Weights of a small mixture-of-experts language model, trained from scratch on English Wikipedia.
Experts: 2 picks a token, a sigmoid router.
Below are experts of layer 3 (counted from 0) of a mixture-of-experts language model. Rows are named router (the router's row for the expert), up (a neuron's input weights, with its number), down (a neuron's output weights, with its number) and show model dimensions 0-159. Each number is 128 + 32 x the weight over its row's rms, rounded and kept within 0 to 255. Numbers have three digits each.
After each expert's rows: a language model's description of what the expert responds to; "gets" lists some tokens that make up at least twice as much of what it gets as of all text. This comes from a sample of Wikipedia text that the model never trained on. Tokens count by the router's weight.

# expert 42
router:101118167096161148130104170138130130080082103171133147144078118129073108165105116169147084152193054158089093141184118138091079144141122110143119119075151165141183122168104091114115148193124136207120156091105148184124171172078148062093144156113174129148117127082184144135176136095090146136122170136145093168137176171140109136146092120082136133119185095050106139130182080093111136091133109125183151156087091155094083163154127098136125130122150171122205132123115121106143155141155119
up6:218160167118159205127087165153152120109136089094137132124111158177127136144134174188134083181096189115117151144143182136129123130182128159151144038149098142119021105116113166128107141143209095171163147160137134130157152091087159098105082125173098100148149093097087140133133128101141121110154151160069067103164126112114114081149084177165144122137139129125080121094170149121140140121112141165143088078169166132167161118160087114136091141114109159072164125119122168148156140152128089
down6:171180113158120145124143094135134144136153146177125147124092162104116138117122086106136145132125179124089137072103200143134136045068175167158168114126109108109127131132110150128119171134167140096089098147084126133195196093089148063101137177157131123104105169070088172116111110124094149155118190125171137122119097166129105143123183145107119132068146156140145131153101195090124104073142098144131119080141142019122148142115126052158181137138106149165201079089130135085102117104144139
up7:100118141083125119086203157119173151151147136085195119105133148162084125078165159118151110170116041137141141142136084096104117111157133157145082177105083191178191139139138123101173142159176188101134100117123127121110157147102134135174153121091138119097179144095095111159135111131058135215126068111138102130158131115167124151169112129093100158110032105099169113153127080071087163120088083096164147121101111158113118134157139130158164144127144155094170111109140124145210157121146099
down7:188086146132172122163144105170065167115170183134117151098175087095105149136169175153157110159126098099086111101075067135094157106110162156153141142130098216159131130115148137138088158125122136187108048145117076116156152137100102101102095145086158133142137122158172085132082122163170111057106122097174141114111139139103180125110131127176190137169079179136065112077094149076104063122067150110127150156162153114131162143117123100109146086133107114110143182157122173116124132148075143
up8:083085156169127148174120115172099126095166141099147174170136132122130138162141135091160121159118081135174084078142148105119073116084214214095137092101114132133164135139130155102080105165105110166131134089145061179067109140125111128134168081092109139217127109119134112130135095125099130099132154088141078151045076155072156077105084115140136109084193119120121087068132113131104124123153070144145114148100121108069117170084140153127166162113130133153151071081141137083135133166126139
down8:075157162141115108052156111134152133076155155138149072102090078163133092107168151108095116147117198151097147091132095155135154146145087096136104087154160109147120138149097115137209109139155115149106073151135135152204126154059092098156082111206155133096148165144127061142072159170120134160152104133153092115152099082201095149136133143164150140171115105121161115142146254157113113112112140054097183138106135141134082147135140120126111131111137124114174151169100111140134095112120122
up9:148188179168108115132158102164081125160112131111109184148112108177076131122123163076179192149160080078123108142144144115142146136130105109121099105155193149108167112144143112119155124126141136158149147098103092170075134134078175109099111196177172188158139125077132140200124129141125122097138147156142133163139065156142066106068082110158137184136118092093150117081115139136113150137127110114242194192127170159164150134096168109148130193117140096121136129132132077116161134088117148
down9:114124139114115198103172121109111133156149183109097128048143131167138088137103154125086125154159127118081135088132142160134137125157113103151160125123146123092175092111127103091114106151058123115185120018171147121093160117131126087149109094151111061072175084104146154187103151075130128102129148132169143162137175132153122151118175151155075052130145127163100149187108188144106105164094158106075122108078112090116124108044145126167116120114089149145170127167128172098089124128111063
up10:109111166130148118059109147113128093072093058121165129131163172144111133189166093078146150152160135184175154153134095111143068154081158129125106109145059127143195110162140124124103100092095125138130065134147094136083169142079159072102088116173182137150141107135106188144138152125155093137100136134093107135131089157138156181160134165117175111093144156129172155068076176109132117143114094099104123108116160074106050137149166133113148037124158128156130172139084132145098144162167080
down10:160163113112095092186079111116114167080139161125140081157114113096073185138113168080126132106146166164124071153194114182174163141086113125112120108102124151149113128170135072125086109109109153134103187133132142147145154162128182140130160160060107155113138119126102110045169096125114104148131158104092094168180171120158149186156126073154117189147158096164098103148147111073069149109117167190097066176121133148131124130109166110105121128144159188160190116159051105122115119121100125
up11:145165142113178132140140134108164129090143118105143125157163139122143123118150109153114113105102049127075142145122171114151122095122175139184134104085132097098082125133088119160166152158119097117114166117113168126128184086095133078136169149152063075155110103072172161182156128071107078145239122156125104085078138138159072125124147137134176124119131117102131127204130171069092140131135202120083129081139144064147155161166130142130067124091116137093179122065137157110173081090106147
down11:129163176089118164124124180187119064102131131132120141144196121131105092139085146133093112111159196113128116117073129135105147154129097146143114117143215136104156105173122129104095186177157191123129145103076128114198142106163149110115122115106106087147134102122036091106124121111110147091136148109113110108160129180168174122148106077159159108115091100129214165105097123162103160184107137144132132163113134084191069155078106100120147121179136107207152136105079075096113144177144137
Description: Adjective suffix al
gets: "al", "ial", "n", "ral", " Wal", " 6"

# expert 56
router:126115124189092133159105086190110144114157100111066148107142115117128177116162144154082095096119136172116111141164101184091138177114112124122148085175149142133136135161122114077109134083146101114093136108170163105148041142174146163144104173104131138067115088198086128123146130134118181152144132168135125085095112066066088091184085138127134117133169130074209137123114142161127119140150145136145145137124171124099142084080149104094091168092055101119119121202075080168089121180120107
up0:133094160157119178117149057101144062117081118135087153125115141124094126085201097131167130168157132141089142158144136147117155106125134136126118127081165135118138125134139084102162134165151100168142127204168172164130099141115117077086074168127185141149178109158129186159160182120124200213128133155137152175078101131042085109097138124150090115110092121081130118143138121161127192141117120115137162102192155092167145145103101066104069133129076129147156139201124152074140128143139132
down0:092089084150128134120104098123130147073152128128091151181117149136138090136121132092175186084173108158100136124111079142173149170078092135035105125094088125104132095188161123148113130091174167139173191126140155127136105159114141181144128089106176157080100069107104033084100126089138167107135100121104133133166094191113122120142151125095108152071160188122108151111108164163158156117125134122103125158151153065156110139120125140212118154151169118129165104162094046083142119127101104
up1:130069168139092153103154101142090091094133164124143151106132114164048060119163140169073187107078104179081143138107164128123114189130081194102166121154126080139134142169127128133126151112095164139133126124215107105108163123117139154165129142100202095111149094158088168110112104086139136199109174127107170057194085121136140107157153124118148116173171150108180158117088170124145171111155122106100096186165122143089150113143145094110114162146148134121143167171065154146147113113182148
down1:106218124123060101189133144127105097127074162209135126174132163108107095118081126094158138117127183101154114118138188121144099187166081106157139123142142072109132090114143147140109105097188113149155084118169143160086155126103144131124102120125094122132121051117154088133164116129142159142093131164110138145121160107124145108066163120088072112132111053105154146149225124104134160142167170137148110121199122142070123113135174135106082047139177079085126126131125157083107117090121140
up2:163072138108127097086107072119187113086128083138096110083115124148119125081140124154134117120160099128100147189088138153190137095178208125106180161150071178126159188160149116150168147135082113136095047089134130139128155119122119088098133100162123130099150161143128175125134142098102075098124162133148105102111108095114173097127093144166097129088159150144144120118082118120096078187105108077176134163115174117049087074097136058133100107068108121100131150097122076146141059160153127
down2:107168177195104116145099151107153119168151192165150127158151133188115116121057112097116113119099126108158077146071099107159152074158122151083139096142101111133104092183134166128129147164126140172166120162137114141172135104148074183187143180118167192073108084190142122074106136131111177152123116081149131128147019120074174072126120128116196160129083143162146119188156109173192124152142103099126124136077115180121116119106089127128162135133111155148160135146124105133092116135151120
up3:138079134154176072112143084088135146157153088081138060121077152144083138145163092126073114131094110172142110158127085110109129164099163076082137145132135155171138156088165128136162158130167134172122125129226108112073115092165066069147111098145139095171112127149099141126167087161111169191174124110093153112073074098146090145147087163146124112131115116117103129147113110178176125161129178146153067136089123077125171107110119129119173154047112181124155120161106065126129134143149083
down3:131086140117152102119119154145121116092125100167102119146107082120130171108130135115095095097100219108122092085164136162115134155059122149161091064188117088145107145135109169157110052135138104102108090107139149117141126190103150122164124160106096167135098089098143099101145137125169113175017094116180117107179113059106107157162121127132152130065065099180144130074067157119109155105192150163076125153149183112121137107080186151182125107115149160154114150148133123112093109103104124
up4:111144123146131098116170083152097135113193139098120154200165089100048142108133088139144122164141059103129105196109127133139102150137110139115101085125113141066106166116124111085127099163142145138134152058152135125161162075111141191173147160048196101134091088179136115103104131177157141162113076161120142149121112094125093148177161156116192186162149173107159135122131218129103106154123126158098153121133124115126085082121141083114115168126154141123160112147072169165142212141129117
down4:112165158097154154160064166170109164116137100112106094095133138122144107128161098127095062112133143096137105152141109096185097098138138102145148130050089164124125146121111174110168102094203127102132068117124138144095111132128130096162105144210125188120184162089124123168050127185077130139135085127172059158133145078141123113120070140070180137187102141117163140160128169142071095193102123146153139110199129094109086150185144125083156086134115122116142115160091140106076114111138145
up5:110159175157129066140160150099106161112124098179169123166183119143145113126144112100111163112090115161123152093068195162104110112098079109124082180086097123105108204198176116149075118111122110125107129121142159186084147039175080090189102164114164101120105137139123116133128109117121150146183053125184171089128101139168108125140104175093158176135103093121150094126170110184142153142140107112136114099131110115135108104093094108133088121037107097106147128116102173150102175093108149
down5:151067147122141139107093123107114117147155148108116150230141148139158142092134164040150081180129204110120180103081139116154140120132151165150143169121147155151098159101096119108173139122162145099126137175090200122110117136139153097065099131120145124145088113134130099138136140151171156095119130141091092140128154127097195137185102089144117091089068165096088128076078176124081080079148185101144068131082106129158070194134079166184141127145133129126152096128156141131189134154126102
Description: Place and object nouns
gets: "s", " Car", " office", ":", "om", " use"

# expert 11
router:094132101130130092117132087132148180084093178130123112116157109058160162105116083198157085069092107199122089109103112150084105148104158191160076117154169117099130075147122142149158126116152130132129156128114075097107138072075123092135089166108120103133153164111095144146111198096063183107116087120152093174057144170121145126121111133130132119111133106131167161137095139151133032103052119131056150140140144145119145141085174088159148149096143110086155127100157154133060151161120128
up1:088109140174149118129165138110115149141127161118140103131133181154119091142202075165140124155119111135117169135139166129120064101106122129136107097137112126180139156131103073199179114118078108142145123155143067096081139135135115142097115080117114124181145166106124146093177076078111092159100094165143131105121071147070155076191092109144129126129107090127150103159180133133118160124089084128134162148179067095170134197075170095095077105150158157138212128142124199183095165089140093
down1:140112100132100145163146156102103181149106162121112064141115146123177123145100148109097119114197071059140127121168156125061147154142107106097111141107185131178115088079123119083145127114105062167119143081180178129107122146131155159129144103179150126109119022113101073156115167107184163109081096191054175125114149108122200121146160126078070142146095100152108096119114087085173144160138129100100122158126080156114128168120166067114125116150191115113127091118143134114114151117161143
up2:216109136114129104092103122091161134138172101094091109125133185164132170095153096136155138114174129162130140100107123089135068081197156093143125099162188151148152099136126140107084149178133111128147158168110113131103110133124155081137079137105175112068181143137165168172160137145097122129108119167185091091108127137150125093100146073126190070061086110168168152123055143079099108140115129128139170141104089114127114125088177117162073155118145073116173129135172069098126129187090073
down2:114122193096090183160145180118060102182101159152129151166139111161095073081118118168124109134160196109102059120085117096134126156137168087147123053133101125203104125170114132148146142171094156155131136155097128178150155071079110172151139066089175136136148112139176113130193122109080095181147109127129101119116057138075175124101118093093102121159137145076093148171142100156118126191109103109141115156163073106106104178124141120119123114109105178146127111151102153145150104176168108
up3:107130157155123114132184072156123133171160120067191088165121137113152165131154087152049102101112120074131128122161090128151077131097099113107135108134087135166154163129115161096122098110123138151139130102124135105116098064101110060150118189196153128102109142114086106155109110149156136172138138125079199172086104121162155167106084171132078096165177158103163120153109159140139071106100095152150094115131053017153134122103149144095164106101089127098124064140123095145131185157154121
down3:113128094118133122164119220178121136091121143135058088181142157114057169115172120151098133088159162088111091149179181184101156146108178054125114066075125136092101146127152171155077103126133116100096126127111125116140113143135071165163187141156120107128088131125143089067102145096111121137105175131164114039158109105151123153100122143096126094104114121190136114102123068110092162176133142143123171136155105119159130127115076162155118149160185126092103171156160165148091169076084117
up4:128130152157133137094155085184116126136167212123204050139160139106102165067151172122168152170067082153174109151153176139115093111079110157140152075147155140125107167088119118142156117179137145099098088067129131168080104126139107136122160137091149065109137106078137111113126162127131108139123094137140128122094153126140117137159120154090167120125161155134114120118121176098129077205105080189104125199162170191149081171133164082092097169138077149074130131162128199123123131123134123
down4:084150178135131082120086204121157091162104096122131113084098100107103121139208134158105155102134147081149110153116165069161096145166133128124175121077042111149143160131154151112154118168148112164118095106170130065110161130106104183151111124121164109124136180133081100177123098138122095201108120114131077144108149137076122105079194118106191102177112142124131086135120141107147066108187112090134134122143110122096122103190106076103184132054073135096171107093145125114115120147074149
up5:184091159089126066129186090098127114150088068181103119130224133065127099092184109124167154134166090139077103068083128114095117117140147092125099152075079096142111163148137153077097145088137110139088166119117125177118110065119085143150113152138195137097159124166160067149083189084091098162111112125174139167163103092136104144136131144118142131130138115187167171108178143115101101115120096095098156163109143129121098173104109172133091158131145166114100114090105185153110181128112133
down5:128079142130121132158140176112098163084131180118144187153108128139106124153154133139141054144169215135186088147116080098178128105096121137095187176133125155142118132101084116110083132128131157111094079156122150135161143089072171112148155135131141167157152136097090165194111154150099161078168112090097126102124191101137114177116135146164152119139085087133081151104122171139113128197153113132118092091101141068087094099065165185139096190119075146086119093131159076113163162183106129
up6:140136113097123102161088083154109141120139142124122130101169155104131070107090149087101058145136134145137128122190113183120119140141117195182077097075163085143122099130122103151141157195200120108122182176147079134116109117126139152174082113135121161167174137168147144089140199134138115091194063136055104114144129141077115051127122118177104061115106159182151168117128153131140104102104141104157040145159181117116161161164113066137125144108115098095152120114123104134140138092109075
down6:067138123129148179127087071123121113097130114139136126128071126065187102179081103145122158164135144138158181139112180101181065062115109151108121131136103089135128089118141122109120157112106143112097123106135094110111126091109160126158107154153147110076127147075096137119118127146077169155157166125141114081123207149135169072140105129113155083114083179169191078144142158180155116159189113175081119112065134075174101147164192122141220129103070163151106129077153119106114134114137136
Description: Cyrillic letters, mid-word ri/l
gets: "ri", "l", " c", "ly", " over", "|"

# expert 57
router:128160140140083116116141129087166145110119101135102142094140162116124135052128199145092076135118187125169171103172104096102076104084124180117124124078093216129150093075084077168087123094101145097181085117168100139138113146078132152118071136074160099167110145169147070093108168114146139094156149094106109133057167132098078112078090159131095137097155170148160116103142093178118122124144170143148142100107092135111078202121139172161138130130115155174103116132177080136120131178123114
up7:052108161151085100092219096124164115076159160124115145107132116092076167119107134122136135083175114142125175142143112100122145083144165157133133141134140170121139167084127062090189131186169154112174075155123159147127112139098128139096117174118098118110116133121167077140065146093072093093126095150108111142110195179135121136187133133088163088117127134096208154142146120106134154171108138149160038151085110187128114141129167125133116202142137126146119075139133174154198136122166122
down7:155109117162198171122078111121096193123164154211135156167106109105109182125147138116108122201133128104089105142118110160084175165121158115126170068071097113140111160144137113134123153129102095105134073105111124112130117149171078086153142097140175140098139171154144135110179082146219114149090103091117141113134073061140153119123116196118140171172139158164072143076110149150144063112124107104111105074112148135150133124144146103096177114130120199116156122158117195122092145077078104
up8:160089143124183093177119161145168109133165132111136145131115147059153162055158182116099047154095061134146096155095159139062063166142118165133141168140149157121132155111080069109127139155111117198174162113125145129123086086120135109114141140127084128164123104179146096155124039127081083099153152103059116105066081162086150125139104105089162121110145110182090126092145101166143121119185142170097085078128123109117113155107098159144085178126104114149119138151154122091188128126123119
down8:077161159085093183094162137121094155086159114100135130067135131116093089191110132122096127117141158082122070152177136091174102142114097140185141152154136101154129140137139076140131073139163115170120138131115160153145157145102125096148098117146158084145110133101117097051129142125152142124154157072124100123136162173157144151087152125090068109112167103158112181157172218109116155122125165125084152081127128121137095137137099178108117118048125088169202229128104114207141125104105162
up9:100136140162131116116131103105136176163153099112094203141105167064122131161150154082128158167179079079155118074199188124154124086156128119163105080122122119116108147141138095118100129159139143148150108041153117175105172129078128074131136139124143130174162138063116134166131185147142093181117186127079112134106089127120074108107069172100165180142098067130159168108110132119083117113116132130133191130145128129081163161109158104142118198101109092104145112173193150156146155091149183
down9:162136091176079145123112209147150080115098140152134128073177100169082081145117149141087128168151141123137109092093117206115151082157116119112066135159151132089106151106087078140124124165071075172173139137081099112135106117165076164159160085133131113117087133123095057140125111128094095117154128150132161146138146124111155132137135123166040102179202185053097116119105184127138095109137119087072110164178101097135106111102127095062116085135078184121116129138131136135096106134145129
up10:116127208115152113089115206084156115158132164145138164105198101158095124133125191096129107155080144154182175085055095103107098090128144137125107097100106159133148099155116071132108152120143134092151087114183045160096119116152167128062141186144166140186061096161099107070172155166111080124131116173124114147171099158143107132140129109088165131101151115107182118083081108163107125096103107135114136116153114113131108133152130174104121071111093098097139169152135105154109165158121054
down10:122122094063114147154130183067118147101162164169113126126130125077102112131133171092137084150108143163095109162146185104136174110075105147180144141075154190070088067125127081154085115049037139087117143182154137190142142126127115114153179150118131085178093126156115142076134125084057115074134136132136104119157147139121055181116127138121216152094120078160135130173137126160122125126167131145126126111135120182114105131129131126061171100117127110142159139113138128145100116092117190
up11:169119106136127057144122171085140138158088176103118134188109133131106134108109135128095112124151110122127097101092145136093151097137135206123204101120087196137092122086093067163135148137123106150094149083134191126135131150085151132087079163107099070153167112051139149102101177070106114102149116123126092125125136136124091169107120183100089157115107126203156122157178134121134139072119206103154159089145139118106110103134146067186123140141133172083199152053134139162150106170108148
down11:141195103171109124133169144154093115169133111099121158085158072102113137152124120112128121089174139136099125160121136146062126187150168127099145144175215153073168132111140078090104191130138201119166103160061108111130142137120143152100120121216174173134098103158076069133120138172107152121118054146078145143105063096140129164139094090114146149096167126080141148129128141138134126176098096186081095114127130173119136198100113117111146180111137171205129129116136132148113100125107089
up12:157171096152153167144118137120159149165108101153159125116141139118183145096138166105114096131116099140066114106234143153073134182118167124095162160128142075147113115143142135141171180097139114144073093121141113160118138108125114147152161102148131150119149072128140092172161189161130084146153129084157116190072120090136142103020180141169076180045160084113176085134169096066097096113125124121117136130140105044114118131122083154113119145117162074129171116105146146100126129113152157
down12:056124119171122098080134131130200135148085135156141211140154098137120131179136100090128123129194097173149141141118094135126075105169118105186094133145157080133120147146105156142168101068155120116099155149174102106100090107204204118105112172120092177114122189161093192112193112106070149129101122188122100159119101116158131127182069167179133126106134098078057192118103086161143129177101135087145140124133083114153129142163145117114120118148129078107135114122165092131094139129137126
Description: Common adjectives and endings
gets: " a", "ly", " first", " National", " their", "or"

# expert 7
router:136100105120129178125079104108141103137157137097125136077113107144080116097091170190132189088194166112124154173163125115136149198139108119146162154109138110099117108074156141065178158124143153188122096143132139161118150186068117106146160159119214152151143159074055160147079146163073182176114130132135131169148109104097132076081181158085091172101066105109154131136148132152099136167128129122111176125101130083103133169110181137145155126099170134130151119152162133106117148100150046
up6:152072111131073149094126136061124124120149135143083082080172128165116107158078110131131096169137117129103149191150152165121108107097142182215134060078147138110104139162104168187094146105213103119100163157132106139110132122118114162132075164115126132148133092154155146145161125136139118145139100123100210141118104060150106070177104170169087158112161139125133073096163113105095115126103122125148088136157196113082153148155142204129077166092128085089171092089166121155153142103110100
down6:167160090126153097151147112144159097144134077193133122152132073109160136190161130161159156106120153147153153141143188118212134063140130157145124087107092097112158166102117132104185132113135136073106130072105091209108184090117153141170109111145095125064112105156155180127124135082064193109108192141119096134063100145162119106113186161131096146140097153077091092145152182164123144159152133137194119133145170142139176148148173126129167152089133117109126106073123141110092139155164081
up7:114127132092132108106196118150133144166083126145145165082148121108135138088133132149198112164165119094099200154180103119106115134099138176091121104149105175171119089117129117152172154171090214094128092094146167115088162137119122141112118100115132108114113176131121118152088141062097111134069106142093074161174141101118128149182185149134140177101103108099123107119175147098086161092124176073144070176108136112111105106114120118214127188160141109130182142088149156117209166062149116
down7:109066077100115169151116211148045143164139144109119171139140091150148119089119113156160096092045132087128148138169147132115166095163125097151058087115076163091100169111132134134118123118119131134120147164137132102170097150151130123210134079157085101080101109109092129141103180181075129154159159074133180123139140097112125122065147162077135070114122186122121096149084153114149119113095166055100172133152130112135095138134070154132154094119056124144165158140150109131122076150093141
up8:102072157107135117160080143189148102133119193117079175113083111070103149126118178119128097116145136177177136065112163066089118105152101112131160217097146164114114136090156144110155180161132144104063179104123173108122113133110147117147197136146141140158149125168184167159098085124083113102127137123113087109119118169058118116123093096188148095067127106167045149121165129113188094098096127086185123152098089140145122137141122135119135154137139143144120115142148108092158193191108116
down8:103170157127115099180134133087118136136129131134150127178117119137083093078159134092092098141062149052161121153181120132144136120129112142182190134100126103112082085186155135097154133140157207169111090106130080147132082116126129148140142110108090094103166214115127166081098110100088154126127106065134150073183072174141097140135128123088152138079132183153156153089170178120145145091097144151108192156114120129107173140176101166146066116077078149174129119117111098118093133099190144
up9:100138111154180153136086078131087114075137137103178128126100089160164151095137117097142149093133048083088079154088081075161176158124126174151126146114090096147098066108112114144132197145164163123187145131156135160160191084144118079085108127100189102146173135075108097181156132150115094107103150146120093173115143167162111094150109084117166162081084074149137114106142186106105112162099073107118106174135152095101177159162153170142182152162160130089126148145124138144135137066113134
down9:143098146116111159137133192070156141144089139115131152089119093151098123149121162121085126089199181114134168097102115095164123110137097101147099127135098108134151213141103087085142112081143069224098103098111119182105160062156083135120109139161100197099128149119134122115081081135134103143122117147117123096159093159112175121158098084132161134157114113080099138128133130162133066095034121087098143101095122094072134102074148124101121051128134121090126075175139159085139109169097092
up10:170093116181115152147103150118141115082124156188149126087170136154073104100173081121131144115150136156176145103098109159142141118151137122098161156171129094140153118162139128149123105111195149139135143166178074188105127088128144153170180160159146156120084141118069148122134144175156093167152095136075136105109064143139142149157182186118115172079145117136199156047115136165125106083126105083155131097074177131074058090190152103134107068114129117144126163151158111114130162198139083
down10:130069022109113076166116084169107158119078141138154081140093071093092079111120163109135152128130133101150105156177183128064065188078169147157130087115126166145103181110101085174078081101113132131138189132169100137130118120157099128149162105112108140146126137175140111141169125132109097120084131174148183118106173079095120127047122159135113129153118155180154132148128117137082115084174116125082149158166166114133153125150128091146185114131126161200162139126079099159146124104084135
up11:173125133144154105147142217111132146176106155101119172134138069127163111101146093148157114103115090137082146107163156106116128094113107176139170186094207145108094117122077128132151178161152165099122157100143125186121091122099130132190111152134144040183154132072103150117132120090079131141105128122152091122174151129116080078122087193109111177099079136161151152169168143163078157079096159091108117094141156147093192162147130159185104155122127149084148167131145140123179083068120096
down11:134177099086150109144087081140140138113118152174133098065144151122165126098109176097070122132032196156098076104095144133079174138138179079117147157123116161133153169124118171144151182110128186133159150123121088173133147100106150131068098069153179096140122088174113133116159175094095136076101142148126132171148127119101152159154119100164126097088141163174147140103098108188104097125144143182086119172153145134149122169114092097122092113095196170167137191129136173114192106145081147
Description: Letter S tokens
gets: " S", "S", " St", " So", "f", "m"

# expert 16
router:136110115183115106123173077119112073101154141113110126148185140140211178126132165174178130146144140133231157172122145108173123131081155140131073119079168049094083156131092125071128072091104167163110143148136150144143151102148105137161101179151091121173130176159096127107117126112160113089162183141107144132108131111160107120162140085143172080087151112121189169119094123088153167102136153126122106087157129093160165164099073146135117093094096109109096131207094133175117079136143100
up7:096096134110151118091206136124128111120107150082168119184132147170137160137102126206116188176148083125170146176169151112120117093101150169130120145118129212138159151092102137060208126185090134102136107121163157087145143139143097156123129160130151113059178121137118159139137145097118126139095077141178082139168119146092106170198164157087162190097062108128108110135141092077118159117108134176139133147102100120115076182128077133141123173126124090110151110118131103100151126176211115
down7:144107099091165206154096134106136077125162169119139097106118136103093120153114069111116156141056163125135062145077128097144163123128134121147102085147138112124118113143170098181078109106125162160109146152148139119061148119155130164129167124136132127120143094179118099104130188099173133137148151113145092081155163152093110083116113145157131098220161190098035136110109105132061066128144143128100089132146140081139168077107064187169153107150168134124130177160171110168085135105065113
up8:118108168140170174165134100167111142149123129101082167176134133087183100103097175147112114092108136174161061162139136049035074114139141133083118094163140113146157133138062096109116115140147142121133175167176116181179157156121159151117126163104136105155119098075123119194166176172156126089158150095170128131123108160086071159144138126168160133082143127115142134125159063120153149067140077131193059105183151095148161133108120131081119098130095094137114176144171125139131135117088168
down8:098129140156179151198080125102140103118156101133140086136089163112125066142084061126104118140125122143113082186141099115144122124115076152133156087129142100096113123123142138191042081129078126116111094114140143112174101182125082105094116135141143148078068124142103198116113112059120160123099150173137102045182107131093141136199121165154132176094135141138139144110173160120126216154044158124077123143127209104114137110120118148106151082081156124123130159098121099120145155140106116
up9:080117121145120141127107109210077104084101092110069134141075119156185187144111103052130154128094085093175133170134153122105132151119117151163139086090096081110147106118077122109147139139062129151079100078122091135138178151126185107098099172171110147198161159114138073186138174083138129056135170173119108097121144163110100141157125115086191172121119101112148130113161101138135128104132081071116106122182179095171154142099116063119133164085104107097120105128135164154162099140117157
down9:118106130093118131131212148089117120130138141164103133079130082156166138137109141135115090156146132115124100097131129141097085105126143107142139181120101139114088141145111088174122095102127055135143130155174170154149115100149093161170218038172114096089139123156103147127110108121092084111163132103124165130131169130106133134117125118128104110149189176070140152136123147136128137077118189088098093034104226108053157100083131113078117107175140174129163199131146134130138161061103104
up10:143072100208131114103093140190119095107137136128106093122166110187098077133181125097185060093081133153133196100151133091115136122120158193125093099138135108103157103161109095128130152135177141153061095136187120097130159106102137150134169159139136090124116148117118171115126139138147118153110095149062124143107133197139119231157111155134141185156127146103211131109114173136066125109169124101108151160137153028136105117151160160152155096116158148138088156153109114136093134131114070
down10:118120087136133095099126215163157122124144090130117104159126134073041188128138130062086158105090148117114119126111210154151122095157180086078139127104160167133149136137139160131195081146129086164104131136155117081102177136181149099146155074056054126157115122070142108129122156175087127121150146104148083144139149169121157174118122160108099148087096123152125131181128125094122142159158155125081189142153106120144104114172115119168150056098113169098162145138134115064123118109081179
up11:159115122135079143074126217125116101088115138119134093174123113136168143074106141185223138145166108081117147140112150086130119100142109181144097090154194092161087132154079094068160114110143129145138136152072124150110064148096122115132109122180068097148177094096113144114080132098151167117092111168187130137120118112155058143131163084106074101084068159122120119160089111105048102116120150122146106120122154066150109110101120155156132119089074105093145117064125115172130159104135104
down11:111237170131117174130155141073152089111088092125102111140112159119082129153126159134075186095106163081143186163155088102128121179170098091132137148158142142106224146101124137119125124124171093105169103138112115124162157106129091201108106102135165160160143096160092169118098144147116142101170101105129153129110114150110162153141121144130141083089172142108114167135143140118148127131119153135139108154128108177182147132159132105136012143100102196185129104099103146100036119139113060
up12:150120165164134144126121076171174137136073136089145115196133112184157158103161158091166097082166125120106140128129145108145117126178143130066185096126093080092130147142112109098136070130128114080075078139145163137153119169125147157163199122154118155084188168090086136134138142176213140088157112127112153121079108087090128129109170153120200186099142145140146140115105096107072104128109147165112184156145196111108199132084158117116084075113149141128177150152157120153086148079137110
down12:089142120122151154117149097139164202116128125150105173168121166094132106188107162083141041189158115186159089130142150110122117072107101097152162135209129154129126087152133058186124148110121072140165125141163103068143129112170192136151159176112075131137114076112076145105147101116108155159122085153148130105135129174097155122191150105079092106089090113144104128116150127124125144182145151094188140087122141112182106186142126098115182072071143091131135092130094175147150094155140126
Description: Mid-word stem pieces
gets: "c", "mp", "f", "ic", "ct", " part"